config.yaml
experts_per_token: 6
d_shared_expert: 0
n_groups: 4
norm_eps: 1e-06
Below are experts of layer 4 (counted from 0) of a mixture-of-experts language model. Rows are named router (the router's row for the expert), down (a neuron's output weights, with its number) and show model dimensions 0-95. Each number is 128 + 24 x the weight over its row's rms, rounded and kept within 0 to 255. Numbers have three digits each.
After each expert's rows: a language model's description of what the expert responds to; "raises" lists some tokens whose logits its average output raises strongly, later layers aside. This comes from a sample of Wikipedia text that the model never trained on.

# expert 45
router:098110129118098150105123134146122094084083113114123111143096136116099120100169096131117183171086108110128132124078146167106151135123113138112142120185113104139099132161102156101100144085116119140150100107138131126105154138132170171096121124129129148114133158136108130125088110094118088123
down1:163136116107116151117143111133185137121097181096136121088130090161109145100195118123156114121109113131090107083121150142121128109132124164097156109135113120100161102149163066095094116109119101118129121156187133121126122124139149132125148110133108119157143135171110129122116126092126146110
down2:154159124119197105149142148125135155182156114150117103119119143146140137137157123151109110136117157151124120118123134137128157151127131107109093102145154084159090144127152153115134102134177105187119144100126093149128112111110143133163065135154161134134086134165117096149167126138105141136
The word piece municip in election and place articles, plus last year digits, the word in before dates, and opening parentheses.
raises: "al", "ality", "ally", "\""

# expert 46
router:142126111162116106113127129148102132135162176159116101160108143133152161180123115094107162153101094104146120121149112152127154125091110104132155120139145097095102123120108116178144118132126143086153115159093163133090162111161120149156157173114121156091153113136117170104093140119133108113
down1:150156175111136106082126119133109113110102130167094133125113172150099140147140120105144130142102126076116162121122109103103129100148110141131133129115136126136162144170117112107190105167106113146152096109140158110139155103071122124193154085161133115132135169137123112101127119100115127117
down2:168107132122134132140123128135126098108093106090130060122064155097102100132147077189144117156097100104129154165134116137128119111140116121146119117145140135151156095136112106097125084141130158137125115127104167115100119149096128135155129151125129125139101090111153187121151136130141155156
Year stems 199/200 before the final digit, table row breaks, and mid-word pieces like trans-mit-ter, own-ed, casual-t-ies.
raises: "atives", "ato", "===\n", "ative"

# expert 48
router:095128125142106081109121111198110131092113131124106071148135151166093148075101111142120145147168123155117105105129146073134147139145178102130146122163142097117107102109163126158125134133139110124104143154127094138159106105137121105145169130149143139139115117146120144105118133159113175113
down0:118142116151139129099128160129114130137117196098185141118150152122162128093141127091109104165110171160130109113128148142120103123115157137120137161151145108174139125158106090098147130122115110151127141146112181141128141117115118161068138140140131137127119165141066150108116177119140145108
down1:163124140112141112119102134087129179141095140127139103127150131106113139132120137102136126139142111118150162117137160068113110138132105128124118168102098107114116070087101122170161147088120154127100143147139117132156105129122135164134136121161136099170159179195114169125125110095142122113
Geographic and place words and their pieces, such as town, mount, b-ord-ers, field, H-ort-on, often in historical or regional text.
raises: "á", "i", "all"

# expert 60
router:144111141124145115097120132154123144137153126103090111148112115122121113141146098147131130154137102124157168141135116150097160157114137095179141127173104113184126155118129085098117153139142154140126163146089165125097123119134089161134116125141144145095112123112103208117105164146105137079
down0:095114160163080146090148158139134089149146148147144155107090167122152120138101154084118130161085138131098136113160100139158118122139123124111135131112145114101136139110112111153088132091142144134114113093119110112147168063133139088114129121173137158110118115123098135111156153136079122160
down1:100158113117126132171130108147135124139140103082145129083173108113121162112126074121097116141139163142094112111113115127157108119148106084097097149131105128147104088146118122139092123131151147101165115104103100133093134131078138122086186115097157165097137117151134141151141105124096144134
Middle pieces of personal names and titles in lists and tables, such as M-and-hare, Sh-ved-ova, H-ope, plus V, K, War.
raises: " votes", "ially", "ominated", "imately"

# expert 61
router:156163109130145164127122125081142105147103109129141168125137116126141146166136142087103145125117147126101087101127113104125123109127110186123117103107133140143120129161128135125165153107112072097147142176156128167119152145118121099117164158126101089152094157153157097101145129118126094184
down0:112096128139139146151128140157134138148107152082153113151101089112110123100096132143134129141143094073108115154126158101130137152098116089127101162123103172134120125071119166167159134104136110158145122147121153129103160128093138104094152140163150120146148129117112115074084157129122107169
down1:136096221130138086146125161159116120073140128110148101102114121105144104120120133110140118113151169113095114114151140101116144136105147114139131109112144085113144163114106135120179136112109133110084132090096137110135102094115140138101149162151153093141159143116142135085095132133127121097
Inner stem pieces after a Latinate prefix, e.g. embro-id-ery, fund-ament-al, hol-id-ays, ad-ult, bel-ong, App-ro-ximately.
raises: "ef", "itz", "ings", "ements"

# expert 14
router:082132158123158116119122153166099127159153161111095104138113092166120113123150114126118150156146103104160145117177119131116155138120131113170126171143156113130140102100117124101165154092119158128137176124080170144109148086131082116130132142084125174110110136137110150116095151122106142126
down0:127110092139130139150120085077139167134090129141142147094167160109132135155125139109084102140123185090160088172089107139133144127111138143113150197107091115110110125146139108141169148132129129115112100137137127087142129138128104131145087107157099103120130112137142133121133098105172125136
down1:165121120137150141166107121110119143134135150127128118094149162147121075201131114119133151102151130137129104177106125071131136152103128118071128136152123135143123144152149150113085099158128127122122094146177147126131137138158113148134137137103136144122072126163128135074148134107162087142
Word pieces inside scientific names, place names and compounds, such as oph in Palaeophis, rock in rocket, Aust, Bo, Ty.
raises: "US", "W", "are", "A", "CA"

# expert 36
router:155132066101112153112121118080097106125109119145152132128089133143131145161126129095103112126117101137132127168117146146151143150106137172081138116112182158115139156136143103106144101097163095095151078135126124146086151149133155110172095154115154112138127140112156139097127141130144094159
down0:143120158122101123128114109106082144165112163149109131132082159088158132148115137115127116174107169169152072095144128094118111136138134118130137086117138136142141085118150121151108133162108111134093131104135163129092124113144134136138105069156144095147098113113149126066146146130110157140
down1:142170142132155104100127195130135095096143163124106163083135136160109093132129109126114134136131119124125145109124127127121178140108170123151111135182081101125133134151142176131174115116120181138095175120109129157118125120108135087111141174119117122114107138166112144149116162141126130151
Middle pieces of Latinate words after prefixes, like acc-um-ulated, circ-um-stance, neg-otiate, plus nouns such as position, term, form.
raises: " (", "a", "th"